python train.py --num_hidden_layers=12 --hidden_size=320 --n_experts=16 --experts_per_token=3 --d_expert=96 --d_shared_expert=0 --hidden_act="geglu" --moe_layers=[0, 1, 2, 3, 4, 5, 6, 7, 8, 9, 10, 11] --router_score="sigmoid" --normalize_top_k=true --routed_scale=1.73 --balance_loss=0.00591 --balance_bias=false --init_std_router=0.00701 --lr_router=0.000781 --num_attention_heads=5 --num_key_value_heads=5 --head_dim=64 --vocab_size=8192 --norm="rmsnorm" --norm_place="peri" --norm_eps=1e-05 --positions="rope" --rope_theta=2190.0 --rope_fraction=1.0 --qk_norm=false --attn_scale=0.125 --tie_word_embeddings=false --parallel_block=false --extras=["capped logits"] --init="uniform" --init_std_qkv=0.0358 --init_std_o=0.00731 --init_std_up=0.0358 --init_std_down=0.00422 --optimizer="muon_variant" --learning_rate=0.0108 --beta1=0.95 --weight_decay=0.017 --lr_head=0.00593 --warmup_steps=200 --schedule="wsd" --decay_fraction=0.478 --decay_shape="pow" --final_lr_fraction=0.0 --batch_tokens=[131072, 262144, 524288] --max_seq_len=384 --doc_mask=true --train_tokens=713900000 --max_steps=2437 --dataset="wikipedia_en"
Below are experts of layer 8 (counted from 0) of a mixture-of-experts language model. Rows are named router (the router's row for the expert), down (a neuron's output weights, with its number) and show model dimensions 240-319. Each number is 50 + 10 x the weight over its row's rms, rounded and kept within 0 to 99.
Before each expert's rows: "raises" lists some tokens whose logits its average output raises strongly, later layers aside. This comes from a sample of Wikipedia text that the model never trained on.

# expert 13
raises: "|---|---|---|", "ities", "ș"
router:56 58 45 46 39 33 40 46 36 34 45 56 32 35 52 47 41 60 60 37 54 57 64 62 61 50 43 46 47 47 44 43 39 46 31 56 44 27 49 55 64 33 47 34 25 42 54 69 41 63 49 40 56 31 57 50 57 43 46 71 61 42 38 53 50 38 38 58 55 51 43 47 58 38 45 61 33 60 48 45
down0:54 53 50 62 47 42 28 49 40 38 63 33 44 61 54 52 44 58 54 58 55 43 53 25 64 55 45 50 47 56 30 37 45 58 40 54 64 52 40 50 41 53 58 25 44 40 42 45 55 54 43 42 60 65 74 63 35 66 40 57 61 32 68 51 44 43 52 44 44 41 51 67 68 55 34 56 40 56 51 47
down1:51 57 59 59 47 51 36 38 60 49 42 49 57 43 49 48 48 69 50 36 45 43 45 66 40 74 53 42 35 52 54 43 60 57 54 45 57 41 42 51 48 48 54 75 32 54 45 47 46 52 46 49 51 43 55 49 63 47 57 40 47 53 55 51 66 53 44 66 51 38 56 59 55 51 41 36 50 58 48 35
down2:66 46 58 48 63 53 53 39 51 51 44 55 63 62 54 45 45 37 51 47 65 47 32 56 47 34 49 55 55 62 40 47 45 54 48 54 59 42 47 59 48 53 52 62 44 63 46 52 41 47 54 81 56 40 30 40 53 33 70 51 55 44 48 67 53 39 37 39 56 48 59 72 53 73 68 46 48 40 38 43
down3:41 45 73 59 49 52 54 52 46 49 37 41 39 52 39 48 43 31 48 64 51 36 48 50 52 32 55 47 78 75 59 45 53 47 50 27 47 43 46 50 64 64 50 42 49 38 51 53 37 60 55 53 40 46 47 46 58 67 45 40 45 44 58 59 43 52 32 63 40 66 54 52 44 58 42 57 47 42 50 56
down4:49 50 33 52 55 40 50 54 53 51 46 45 43 43 39 62 50 52 40 36 48 53 63 52 40 37 79 52 34 66 68 44 44 52 35 38 60 58 49 51 41 52 50 70 38 57 55 51 44 58 59 51 57 31 49 34 62 53 41 47 65 57 55 47 45 43 49 38 52 48 58 59 38 36 50 49 42 51 55 52
down5:44 70 39 64 49 42 56 31 44 41 60 38 48 54 54 51 45 44 43 44 54 43 49 28 53 53 35 44 54 67 60 53 44 44 45 43 58 21 44 57 46 41 64 56 34 44 54 68 33 36 52 57 53 36 49 59 51 52 57 59 58 48 50 58 49 48 58 50 57 48 68 53 65 54 46 26 51 54 51 43
down6:46 54 44 40 38 49 47 61 56 52 35 60 42 40 55 43 56 71 47 42 53 52 44 36 44 58 55 42 52 41 35 65 49 44 54 50 74 61 50 48 57 50 45 43 49 40 67 52 59 48 47 40 57 42 62 50 40 49 51 70 47 53 44 59 60 35 34 43 51 57 62 46 39 43 51 56 54 46 38 44
down7:51 50 54 61 44 62 41 29 36 36 43 55 61 52 29 28 29 36 35 69 48 37 55 45 52 63 33 51 56 35 62 47 54 44 52 46 52 66 47 71 47 36 66 60 44 67 53 43 42 27 43 34 57 38 49 61 50 52 60 64 44 65 40 52 38 48 42 50 54 66 47 50 43 37 58 68 53 59 60 44
down8:47 51 57 38 35 53 61 45 45 38 35 54 61 64 56 46 51 42 60 48 47 39 49 52 52 48 45 46 61 59 54 56 51 59 41 55 46 71 51 48 41 59 55 62 68 40 65 56 38 47 44 36 53 61 50 56 48 61 63 50 44 49 33 68 46 50 56 38 56 34 67 51 52 46 37 49 77 32 46 48
down9:36 33 58 47 60 40 60 59 66 73 38 40 56 57 55 69 53 60 58 65 42 34 61 59 53 45 63 48 53 39 39 46 69 50 59 49 46 56 50 29 33 59 47 54 49 52 49 59 62 54 59 44 37 70 51 50 38 47 45 52 47 58 55 30 57 56 49 64 56 32 53 63 40 43 44 42 51 43 55 37
down10:58 43 43 48 44 50 49 46 51 56 41 45 49 42 47 53 54 49 44 60 48 35 67 40 63 43 58 45 41 49 34 50 27 69 58 64 61 50 68 55 56 54 39 59 43 44 58 32 69 28 45 43 43 59 41 53 47 58 64 48 35 52 51 49 43 54 61 42 63 58 68 52 59 39 62 46 74 36 43 53
down11:58 46 31 63 37 49 42 43 59 47 59 59 63 67 41 32 63 41 51 67 48 38 43 48 67 43 41 51 43 62 53 46 62 50 51 65 68 26 44 53 54 42 68 30 67 49 56 66 21 35 30 34 51 45 53 47 62 55 69 51 57 47 43 68 53 43 49 44 68 44 66 53 58 50 51 50 56 42 63 51
down12:57 56 46 30 52 53 42 53 47 38 60 50 49 54 50 38 59 41 57 46 66 70 61 45 68 47 44 62 61 60 55 47 61 45 59 68 36 52 41 64 51 55 56 47 41 40 52 43 29 61 60 58 61 49 63 51 65 66 46 43 61 55 48 60 60 57 55 53 53 45 34 38 45 60 61 53 54 41 47 41
down13:56 26 48 47 49 61 40 54 55 58 57 51 47 33 61 50 58 73 43 56 50 41 40 50 64 50 75 50 44 40 57 48 77 45 58 50 54 47 63 41 55 43 63 67 45 50 66 63 36 50 53 43 37 60 48 48 58 34 60 43 54 43 41 50 48 52 55 53 59 46 41 39 48 60 62 62 48 41 54 61
down14:38 50 41 41 63 41 29 44 53 67 38 51 55 54 50 50 69 51 36 44 50 48 42 44 59 46 29 50 43 42 41 63 44 60 68 45 53 47 58 71 80 46 40 83 51 31 59 52 49 52 52 41 58 54 54 35 54 50 64 51 50 57 35 63 57 48 52 56 50 44 47 81 56 49 47 55 64 51 57 50
down15:46 33 49 56 56 53 37 39 69 48 33 42 55 60 46 42 47 73 63 39 58 60 22 30 42 59 55 58 56 38 55 62 57 53 44 33 57 32 35 46 59 59 49 39 66 39 36 56 57 43 56 46 50 46 50 33 25 52 50 53 32 57 35 63 72 42 54 39 55 39 57 38 62 45 38 57 39 34 42 44
down16:44 50 54 27 42 55 66 34 51 62 62 40 58 54 46 50 62 55 48 47 66 44 50 47 41 48 54 51 44 59 47 73 51 43 48 57 40 53 63 42 52 53 45 43 53 52 42 47 54 47 45 51 58 62 35 51 40 55 50 52 52 48 43 32 60 46 57 51 57 66 37 48 65 35 57 43 30 52 66 68
down17:36 65 39 50 48 46 50 37 53 35 53 49 39 52 48 47 45 60 56 50 50 56 64 53 39 64 57 59 35 46 55 64 52 46 46 53 45 45 41 42 52 56 47 57 37 55 70 37 53 55 32 56 53 54 38 48 40 55 51 51 34 61 39 57 41 80 54 56 58 46 52 68 50 32 57 46 53 34 55 62
down18:58 50 56 64 58 35 47 24 41 62 53 31 57 62 43 25 51 44 42 53 48 46 49 44 60 38 47 49 36 52 57 44 36 55 39 43 62 48 43 60 50 43 32 67 63 43 64 39 42 61 57 52 35 31 37 45 58 38 51 32 47 68 44 40 71 44 44 57 60 53 46 45 49 62 64 49 60 57 42 51
down19:47 45 40 43 57 46 56 42 42 42 51 47 60 65 62 49 55 50 41 45 54 59 47 63 47 34 59 42 53 55 51 41 35 52 58 68 63 49 28 40 54 39 52 71 47 50 57 56 41 51 46 51 40 55 66 41 51 45 41 43 46 51 42 45 48 61 58 43 50 37 51 57 68 50 51 51 46 49 50 48
down20:58 33 61 58 61 53 52 45 23 39 36 41 40 39 61 39 63 70 43 65 60 51 32 44 45 35 56 55 35 51 56 53 51 48 41 46 44 63 55 43 33 56 36 80 46 60 44 57 54 43 56 54 50 68 54 62 48 62 29 40 51 46 63 35 28 22 57 58 65 48 33 56 48 50 59 49 51 46 45 54
down21:50 62 43 36 70 55 57 68 73 48 36 49 55 56 60 39 61 46 48 48 62 46 49 36 58 45 42 36 48 36 60 70 56 45 45 42 58 33 41 63 60 67 53 54 45 54 42 41 56 45 52 34 61 44 56 40 45 58 45 32 46 43 56 52 54 61 47 35 44 25 28 50 39 36 50 55 53 48 63 66
down22:55 31 58 62 35 66 54 52 61 47 56 60 35 54 48 62 54 45 61 44 61 47 59 47 58 47 71 44 76 58 45 51 49 50 52 48 58 80 34 37 51 42 62 48 52 46 56 60 55 47 46 48 52 44 48 39 45 58 31 34 32 33 50 50 60 58 44 46 49 84 43 48 54 60 61 51 47 49 47 47
down23:47 42 56 59 58 49 45 57 58 59 57 54 53 53 58 44 50 39 53 38 34 47 40 48 56 44 28 44 60 55 58 48 42 49 46 32 53 37 27 39 56 53 53 71 34 35 54 33 31 35 72 45 47 52 53 63 47 52 40 40 55 62 58 60 51 32 52 55 61 64 44 54 35 51 41 36 43 69 59 59
down24:53 56 46 49 67 47 56 71 54 45 51 53 41 47 55 49 58 43 49 53 55 46 41 52 46 57 34 44 53 71 54 60 49 51 56 43 64 57 58 55 41 51 66 69 52 40 60 38 46 62 69 43 68 31 51 56 44 67 56 57 60 50 41 43 39 52 50 32 59 56 65 27 58 50 43 43 25 49 50 51
down25:57 46 56 57 58 62 65 35 63 48 41 61 64 45 46 44 43 51 29 48 50 58 62 42 56 36 40 65 58 50 50 55 61 60 52 51 59 52 28 63 66 40 59 99 48 52 66 54 27 61 43 47 42 27 46 44 56 47 63 52 66 73 45 44 72 50 53 51 39 50 54 68 50 43 34 53 46 56 52 52
down26:42 60 41 39 61 59 71 55 50 52 55 49 59 53 40 57 44 54 44 34 44 50 42 43 36 61 51 50 45 31 36 56 56 41 44 50 53 36 58 41 57 53 37 45 37 59 63 57 40 55 46 53 47 51 46 45 56 36 41 66 73 47 71 56 59 64 45 56 40 65 54 68 61 49 45 63 61 45 44 42

# expert 4
raises: "\n", "|", "-", "|---|---|---|", "B", "==="
router:54 67 55 49 46 52 66 68 68 55 47 63 43 47 54 28 50 62 37 38 47 33 45 42 51 30 44 50 36 32 54 27 49 51 52 48 45 49 46 42 40 41 52 41 33 44 51 66 39 55 60 51 64 41 56 46 59 47 41 61 45 67 45 40 57 47 52 45 42 76 39 34 60 62 46 60 34 36 53 56
down0:62 63 49 51 47 59 42 34 55 39 64 40 50 62 41 51 53 45 59 49 51 55 55 36 54 64 58 54 47 40 49 62 37 57 63 56 55 52 54 61 51 50 46 12 33 51 42 43 54 50 50 48 49 49 56 55 50 37 32 62 45 38 51 42 56 44 44 62 45 57 58 53 76 60 30 71 40 57 54 57
down1:50 47 41 37 53 47 43 37 44 49 44 65 55 39 33 55 34 38 53 65 51 41 48 57 36 40 63 39 61 60 53 62 59 47 46 54 50 51 50 56 45 54 37 48 49 38 71 63 54 55 47 47 62 63 38 55 30 33 48 46 44 27 37 46 54 46 51 51 36 67 33 54 49 35 35 45 63 56 56 53
down2:58 49 41 40 69 46 64 33 41 41 48 42 59 50 51 54 46 52 59 38 46 37 53 51 43 50 50 38 58 54 69 56 35 34 52 50 52 40 60 61 55 53 48 70 41 55 71 59 41 35 41 37 67 34 58 54 50 58 32 54 59 56 35 56 59 45 58 67 68 58 45 38 49 67 47 56 67 53 32 43
down3:53 54 58 56 54 44 57 52 50 42 57 45 47 65 51 52 47 58 48 44 49 58 45 46 53 63 48 70 61 53 76 59 52 57 74 61 50 49 69 51 69 63 65 62 53 53 53 48 54 68 56 37 41 34 41 58 46 44 31 60 47 58 53 46 57 34 29 41 68 45 27 58 60 58 50 54 50 54 52 54
down4:49 45 76 36 55 53 55 50 50 34 49 27 53 49 53 44 51 44 64 45 48 39 39 51 56 27 44 48 37 48 51 47 54 46 51 46 58 58 60 50 27 57 62 39 47 48 51 53 49 44 64 45 57 49 62 83 59 72 44 57 65 49 50 33 46 66 52 58 54 54 56 60 59 61 40 52 55 57 60 63
down5:49 67 53 46 46 64 73 56 41 44 54 53 63 44 58 59 70 54 48 63 51 53 51 50 45 60 55 32 66 60 53 55 42 46 44 55 55 61 48 20 33 41 57 03 46 73 55 35 45 53 42 36 61 57 55 65 50 56 59 43 51 46 57 49 49 50 50 31 70 38 44 58 49 44 53 61 47 41 35 41
down6:65 43 40 40 39 49 43 47 53 48 53 51 67 59 50 52 44 61 60 45 41 55 55 59 57 61 74 57 43 46 34 76 52 79 50 50 41 48 59 63 41 38 62 74 51 58 39 65 51 59 38 40 61 48 45 35 47 33 49 46 32 54 63 61 53 52 52 47 37 51 50 56 48 53 43 41 57 51 43 48
down7:59 54 41 55 37 45 65 69 37 54 57 42 56 63 43 51 47 55 42 56 55 55 53 47 59 51 24 34 38 33 60 55 56 60 49 45 46 55 43 42 48 39 51 49 52 28 63 55 54 68 61 50 56 42 46 71 50 54 62 58 37 55 53 38 31 56 54 42 41 51 56 55 37 44 50 57 62 53 30 45
down8:73 44 63 39 61 54 31 68 63 50 42 38 39 74 41 56 48 46 39 45 55 61 63 51 54 49 49 53 58 50 53 53 63 45 61 57 50 37 67 52 64 55 53 81 57 47 49 55 32 50 54 44 50 34 48 54 50 41 44 42 60 41 45 25 61 44 38 50 51 60 39 46 63 55 41 65 48 44 59 48
down9:53 40 49 44 57 48 48 44 48 60 63 64 54 51 42 50 58 68 37 44 55 42 39 60 50 25 59 56 59 56 43 52 51 36 44 42 58 56 46 55 43 49 34 43 49 54 48 57 39 44 53 63 59 30 45 53 51 51 42 44 49 63 51 43 41 39 44 32 30 53 49 35 62 38 60 36 81 61 38 49
down10:50 59 45 66 40 38 54 58 55 42 30 68 55 47 44 60 35 32 29 47 66 52 56 40 58 45 40 55 47 49 41 57 52 57 44 52 34 56 78 49 56 33 52 45 48 54 40 52 40 35 45 67 51 58 43 53 46 55 62 49 31 40 36 64 47 55 70 50 38 58 48 42 34 27 60 43 44 45 60 58
down11:26 52 65 63 68 54 44 51 54 41 48 33 45 46 49 64 47 62 37 43 52 40 52 56 43 23 57 60 38 72 53 62 38 40 49 61 33 31 23 52 52 50 55 26 53 67 50 49 50 50 44 39 66 52 46 40 36 47 56 81 44 55 49 38 63 53 54 46 56 55 40 49 41 28 42 48 43 43 39 44
down12:55 46 50 62 32 41 45 43 54 54 55 38 47 65 41 40 58 55 42 40 48 50 55 50 58 61 59 52 58 37 33 50 58 47 31 42 39 49 53 42 35 42 48 71 59 44 38 55 41 45 52 53 55 49 52 61 29 54 64 41 58 54 50 39 65 51 54 47 49 58 46 49 44 35 44 62 41 41 63 51
down13:36 63 50 64 59 41 42 59 53 49 67 38 49 64 49 47 31 42 60 50 60 41 46 42 43 61 45 38 57 57 51 53 58 58 57 39 42 48 57 62 55 43 62 47 43 46 48 31 49 83 41 50 59 54 66 54 77 52 49 31 69 39 50 54 50 44 48 56 57 50 50 50 41 52 37 42 59 70 58 37
down14:39 43 51 55 53 41 37 38 32 35 45 48 56 49 65 44 53 59 60 64 40 35 53 41 61 29 48 63 26 69 51 47 48 65 66 53 54 45 44 51 43 42 43 42 74 51 57 39 78 64 48 52 44 71 46 41 47 36 46 66 52 74 51 53 37 71 60 63 63 42 54 58 43 51 38 58 52 38 36 34
down15:70 51 42 57 40 47 60 45 46 40 54 33 55 71 50 37 39 50 69 53 55 50 53 50 72 47 83 57 52 35 46 67 63 45 43 29 38 61 63 45 37 26 46 40 46 50 56 46 57 53 52 47 54 57 43 50 51 40 54 63 50 38 49 44 55 68 69 50 49 34 52 51 52 48 55 52 54 47 43 44
down16:55 61 51 41 79 57 52 62 47 56 48 41 51 70 48 32 53 31 58 54 59 46 49 40 43 51 58 28 51 44 38 34 45 45 44 49 43 52 57 61 53 45 49 70 37 81 64 51 51 48 32 46 60 43 28 57 70 53 39 55 50 56 55 54 28 45 73 44 55 60 48 49 61 42 51 67 61 50 45 53
down17:38 45 54 56 58 50 32 45 44 38 56 51 45 33 53 62 76 68 17 44 69 54 61 46 62 38 40 66 55 41 50 45 61 37 47 50 45 49 40 46 55 68 38 62 53 46 42 66 47 53 48 57 34 55 36 31 59 53 29 54 47 57 41 41 41 50 60 46 59 40 47 49 52 70 54 43 49 47 44 56
down18:57 42 49 60 41 59 46 52 37 43 41 60 49 70 44 39 38 40 35 47 67 55 61 59 48 45 36 50 59 55 48 53 43 43 51 50 52 50 57 55 30 55 61 54 66 53 49 49 22 64 67 48 50 50 48 53 57 52 58 35 55 21 43 58 69 50 56 47 62 61 69 46 44 47 61 41 41 58 56 40
down19:53 58 67 61 63 57 51 37 57 38 46 48 51 64 55 54 61 48 53 56 55 44 33 40 42 45 48 57 48 47 39 48 39 40 32 52 56 42 66 41 50 36 69 51 36 44 76 52 53 35 64 43 71 62 64 42 48 45 48 77 45 44 45 48 59 41 63 37 57 68 45 47 48 49 55 63 59 49 64 54
down20:62 38 51 59 79 39 47 52 65 37 54 57 58 23 50 56 59 50 66 44 40 53 42 49 46 47 56 45 39 47 42 47 45 35 47 38 43 64 38 40 43 67 63 57 45 37 52 41 46 28 45 49 53 46 62 35 61 39 51 46 42 40 54 46 35 45 44 44 48 37 51 51 51 71 56 46 38 45 57 49
down21:46 63 47 45 41 36 51 43 43 43 51 45 47 45 52 46 26 47 44 64 58 52 54 65 52 52 47 51 44 51 45 72 65 61 41 67 23 36 49 45 71 56 49 29 47 52 35 30 44 54 55 56 41 33 42 46 45 65 35 59 57 60 69 41 33 48 58 45 61 51 56 56 60 57 63 47 49 73 42 35
down22:59 56 52 58 42 47 36 58 57 49 47 54 55 43 51 52 48 61 25 68 56 51 50 48 60 45 51 33 63 74 75 49 37 60 55 40 60 42 44 57 49 51 47 43 61 60 41 44 52 45 63 50 43 73 37 53 75 54 60 58 47 43 50 67 54 57 48 53 50 53 51 35 48 42 31 53 43 60 48 50
down23:52 45 44 46 51 46 56 51 44 75 33 25 36 69 57 44 43 50 57 65 41 48 33 51 62 52 43 73 47 58 43 52 43 38 61 28 39 40 42 52 43 55 51 20 46 28 66 54 44 50 32 55 59 62 66 61 53 57 48 51 50 43 41 47 52 46 29 55 48 48 44 64 42 57 40 43 77 56 34 54
down24:48 48 65 49 65 51 44 55 44 64 56 51 39 45 47 31 34 62 41 43 44 42 54 41 40 55 49 41 37 32 43 35 48 45 66 58 58 49 59 51 51 50 45 41 41 64 44 36 42 22 32 51 53 64 50 61 54 35 52 50 49 47 63 31 41 59 32 38 38 39 40 47 41 43 31 41 35 63 61 46
down25:46 51 61 57 62 53 61 56 22 53 42 35 50 43 65 51 44 60 67 58 59 42 57 40 47 38 55 35 41 41 35 35 43 23 69 53 52 50 36 50 54 51 63 68 47 51 44 40 63 44 52 50 54 45 68 34 49 68 57 44 36 50 44 34 50 51 52 35 60 37 60 74 43 51 52 53 46 59 60 67
down26:41 57 39 53 50 54 62 70 46 44 61 52 43 52 58 37 54 42 42 53 34 33 47 65 40 39 49 58 48 51 56 51 47 70 60 57 44 54 50 54 47 47 46 39 45 49 67 48 43 71 31 60 55 28 42 39 72 61 32 56 59 70 65 68 43 35 49 58 53 68 41 52 58 47 62 65 56 45 48 45

# expert 12
raises: "towards", "å", "mate"
router:43 63 62 54 38 54 52 60 62 36 81 60 44 44 40 56 40 55 41 44 50 53 57 55 65 44 28 43 45 49 65 60 59 46 43 63 63 54 46 53 55 48 62 50 59 63 56 53 64 56 53 27 46 50 41 51 56 56 55 35 60 45 40 40 44 48 44 57 68 54 45 57 65 39 45 49 56 56 48 68
down0:38 49 53 59 47 48 32 52 44 43 62 41 53 58 40 74 53 51 53 53 52 52 50 60 47 45 58 35 56 45 64 48 58 32 41 45 61 40 65 27 57 48 51 50 54 72 51 39 53 24 61 46 54 50 49 46 54 58 44 34 40 51 60 46 53 61 50 48 46 47 28 50 58 57 55 44 45 32 31 64
down1:55 44 58 47 55 72 61 32 35 56 57 47 40 46 40 47 51 60 55 52 44 52 61 46 72 60 43 50 33 50 49 58 48 30 54 52 42 43 48 65 54 47 48 81 38 61 50 55 54 49 39 57 57 54 46 48 51 51 54 57 43 51 64 60 62 34 61 52 41 49 43 35 39 65 40 74 58 50 44 52
down2:69 62 36 42 48 47 43 47 45 43 45 55 50 41 45 59 58 55 68 54 55 66 67 64 49 40 63 56 26 61 53 61 50 50 50 51 60 47 58 46 48 43 46 55 55 52 31 40 45 50 63 42 66 54 49 54 51 47 48 53 36 53 40 62 38 46 58 47 33 73 52 50 50 37 51 50 32 47 59 68
down3:51 61 51 47 43 39 50 57 78 49 50 43 51 56 62 61 49 46 40 42 49 39 48 36 62 64 58 68 31 34 65 36 40 27 55 43 47 49 71 45 33 43 53 46 34 56 47 55 43 54 48 57 36 48 47 53 58 58 35 42 39 52 64 65 35 37 51 47 55 41 17 52 42 71 41 40 53 38 40 39
down4:60 62 75 61 54 51 40 54 38 44 62 36 42 43 44 41 39 39 67 57 47 48 52 45 54 36 40 64 44 45 59 40 66 52 52 43 53 54 52 51 56 59 49 10 59 44 65 26 56 29 43 43 73 52 53 52 53 60 42 38 37 47 59 63 51 42 45 62 54 35 35 51 53 57 30 33 43 45 56 49
down5:65 52 45 52 36 57 62 40 49 50 52 38 54 75 44 54 45 71 53 60 41 60 44 47 51 35 48 41 54 49 55 53 47 54 39 49 54 66 37 59 63 50 42 48 72 50 42 48 41 35 37 44 44 42 46 67 65 51 60 60 40 59 26 58 54 33 63 52 50 45 41 54 56 70 37 64 52 59 57 58
down6:60 67 42 57 42 69 48 65 45 37 57 62 36 57 48 30 51 61 42 68 44 55 44 48 48 43 44 57 56 43 74 48 64 52 49 39 45 40 54 44 59 42 65 82 75 60 46 72 57 54 28 59 59 42 51 42 48 61 50 50 58 57 50 44 45 53 48 42 73 55 34 54 53 52 71 38 58 60 38 35
down7:55 41 44 58 42 52 20 55 57 27 45 60 44 50 40 39 46 47 43 51 46 46 40 47 32 40 40 47 47 57 56 42 45 53 46 35 57 54 57 56 50 49 30 43 50 56 49 43 39 61 40 48 46 45 43 47 48 56 57 45 45 39 64 29 46 35 44 56 41 49 46 41 60 59 59 63 60 63 40 32
down8:50 54 52 46 35 50 46 51 42 43 51 60 45 43 43 41 54 46 55 65 39 79 52 53 51 50 48 39 55 42 72 51 42 43 52 37 49 38 43 45 50 53 42 44 53 34 44 38 43 47 38 57 51 31 52 66 32 47 43 55 45 30 49 39 54 59 56 39 61 28 47 51 47 41 46 62 51 42 45 45
down9:58 33 37 51 64 39 64 65 45 35 36 53 45 44 67 56 69 52 49 54 48 51 38 38 49 45 65 43 54 56 46 44 58 64 61 44 80 55 44 47 74 46 39 31 38 38 58 49 48 63 37 54 44 42 61 36 37 45 55 52 32 56 51 61 41 56 36 53 54 31 58 46 36 49 60 56 50 57 41 50
down10:49 57 57 45 46 45 50 46 45 36 41 68 48 50 51 40 43 41 48 59 41 51 55 48 49 57 42 52 48 64 51 44 55 38 43 41 58 60 53 56 47 35 55 99 51 40 66 46 47 60 35 62 58 44 48 63 58 38 38 54 66 56 56 43 55 45 59 55 48 53 63 41 32 41 37 52 49 38 39 51
down11:49 64 50 63 38 66 79 33 53 44 54 41 50 55 50 45 31 51 46 56 36 52 42 67 49 52 42 61 51 45 51 52 36 34 41 39 47 37 53 50 52 41 48 30 47 60 50 75 64 46 51 55 43 62 25 59 41 65 44 56 52 61 54 37 46 48 52 38 48 47 56 50 57 54 42 56 39 41 53 47
down12:58 49 63 44 41 40 54 57 40 57 33 51 56 25 59 58 70 57 50 50 41 42 63 35 57 50 51 62 54 68 58 58 56 49 56 57 47 37 57 57 34 43 49 88 52 50 58 53 33 31 40 66 52 31 59 49 46 43 65 50 50 50 56 72 70 50 60 66 53 53 53 39 34 55 49 46 46 62 50 57
down13:41 60 41 50 45 38 57 61 66 55 54 53 58 63 41 53 46 45 42 44 37 51 64 44 37 64 52 42 33 66 45 62 40 45 59 46 40 59 60 52 55 66 49 71 63 51 46 70 60 61 49 39 56 43 58 45 37 61 53 44 57 54 57 35 54 45 52 50 66 69 52 54 56 35 53 46 43 39 46 58
down14:54 51 47 57 53 31 53 54 42 65 32 34 60 43 79 61 55 48 41 55 61 32 62 40 57 37 70 52 50 52 50 60 58 50 67 34 27 55 68 50 52 58 58 42 68 39 54 54 54 67 44 50 58 37 31 29 40 45 54 62 47 34 54 38 44 50 47 44 66 52 74 35 55 37 52 47 56 42 63 47
down15:54 51 52 37 63 40 56 35 57 44 49 58 46 41 40 48 58 57 66 53 75 65 48 59 59 57 59 63 66 60 40 63 62 60 50 40 39 66 50 72 42 61 51 57 58 58 59 38 65 47 31 39 54 52 49 60 52 46 36 48 71 53 54 50 57 58 34 54 49 44 48 47 52 66 52 54 57 54 47 61
down16:53 29 59 55 62 50 30 46 54 41 46 52 49 56 34 48 45 43 55 50 31 36 48 53 60 56 49 50 58 51 46 39 50 43 52 62 59 66 50 56 43 77 54 45 59 42 46 53 55 54 62 45 49 47 59 49 67 59 54 41 34 53 50 46 60 54 54 33 60 43 52 28 60 58 47 44 44 46 38 48
down17:51 39 61 48 63 68 25 29 36 38 36 49 40 41 51 51 51 60 56 64 55 46 43 52 42 49 28 41 42 45 52 52 58 70 42 60 55 53 62 34 55 38 59 63 60 47 47 39 59 51 54 42 67 53 45 47 51 62 39 41 32 47 44 60 49 45 45 51 73 50 57 36 48 41 60 60 67 49 56 42
down18:48 57 48 52 47 35 56 36 49 45 52 53 59 41 43 63 67 58 50 54 58 41 50 45 36 50 42 49 68 45 56 73 45 71 41 45 29 51 44 55 67 25 46 48 40 36 44 68 64 34 58 61 56 35 50 55 44 59 53 43 51 47 34 35 54 33 27 35 54 62 45 21 56 53 51 59 54 61 63 46
down19:51 58 40 31 39 43 57 43 70 49 71 54 62 42 43 56 49 52 45 62 57 50 55 44 38 60 49 48 44 42 24 55 48 37 50 49 39 41 60 54 58 52 53 67 56 40 40 26 49 43 60 61 41 58 55 54 44 55 68 35 58 59 39 43 34 49 63 50 55 42 35 43 52 38 40 80 55 64 41 36
down20:48 63 53 48 65 50 51 38 48 35 60 57 60 52 23 54 37 57 41 44 47 61 51 61 67 66 33 44 54 29 51 56 64 54 54 34 63 66 47 55 40 50 41 44 46 36 52 47 73 61 26 47 57 62 48 36 65 48 35 68 39 43 48 61 35 47 56 45 53 59 33 67 73 43 39 52 47 57 46 57
down21:32 52 35 47 39 47 53 44 42 57 38 58 49 32 47 43 55 54 53 52 49 53 51 51 43 55 47 41 57 34 31 54 54 47 54 48 61 56 52 44 55 53 40 53 53 75 56 42 58 46 47 58 41 65 53 44 42 58 63 65 43 50 61 54 55 44 40 29 30 70 49 33 34 53 43 50 54 40 54 66
down22:24 50 41 56 45 60 54 35 31 57 42 62 60 47 29 50 41 42 47 50 55 35 60 45 66 42 35 50 54 44 48 41 54 45 36 65 42 55 67 39 68 48 63 53 56 65 47 51 59 55 51 44 59 43 47 52 67 51 60 66 40 60 44 53 50 66 39 65 61 40 61 42 37 54 48 58 36 66 58 50
down23:59 61 45 49 64 53 46 33 53 48 47 49 53 53 54 49 39 54 51 45 43 53 45 61 42 53 61 61 63 43 64 69 67 48 51 58 53 70 47 47 46 58 61 65 40 48 66 42 55 59 57 39 48 37 42 61 60 43 47 29 56 31 35 43 57 53 66 35 39 61 38 53 38 54 57 40 46 38 57 37
down24:55 44 46 55 55 56 11 53 35 55 28 59 48 57 42 41 51 35 51 42 33 49 57 54 51 34 53 54 63 56 45 65 58 44 41 52 46 39 65 48 52 51 62 70 53 52 60 39 60 46 40 35 57 44 47 63 65 37 56 37 68 62 40 53 46 54 42 48 39 51 30 48 58 36 53 35 46 62 54 42
down25:39 46 54 41 56 48 74 37 49 45 38 46 68 63 44 45 70 59 47 58 60 54 46 53 52 46 36 53 52 48 54 49 50 38 60 48 45 40 53 39 63 47 54 49 49 56 46 47 32 39 48 68 40 54 39 46 43 54 72 47 48 52 44 48 54 55 36 36 49 58 64 65 53 58 35 53 55 40 55 61
down26:58 65 31 29 39 54 61 57 59 49 46 57 46 51 52 42 48 50 43 42 52 42 39 48 54 59 51 55 47 70 47 61 40 35 35 46 49 36 46 35 51 54 40 47 57 45 49 48 47 53 70 39 29 67 38 47 60 54 42 60 46 44 54 45 40 74 47 56 65 56 50 61 59 55 40 45 42 46 69 46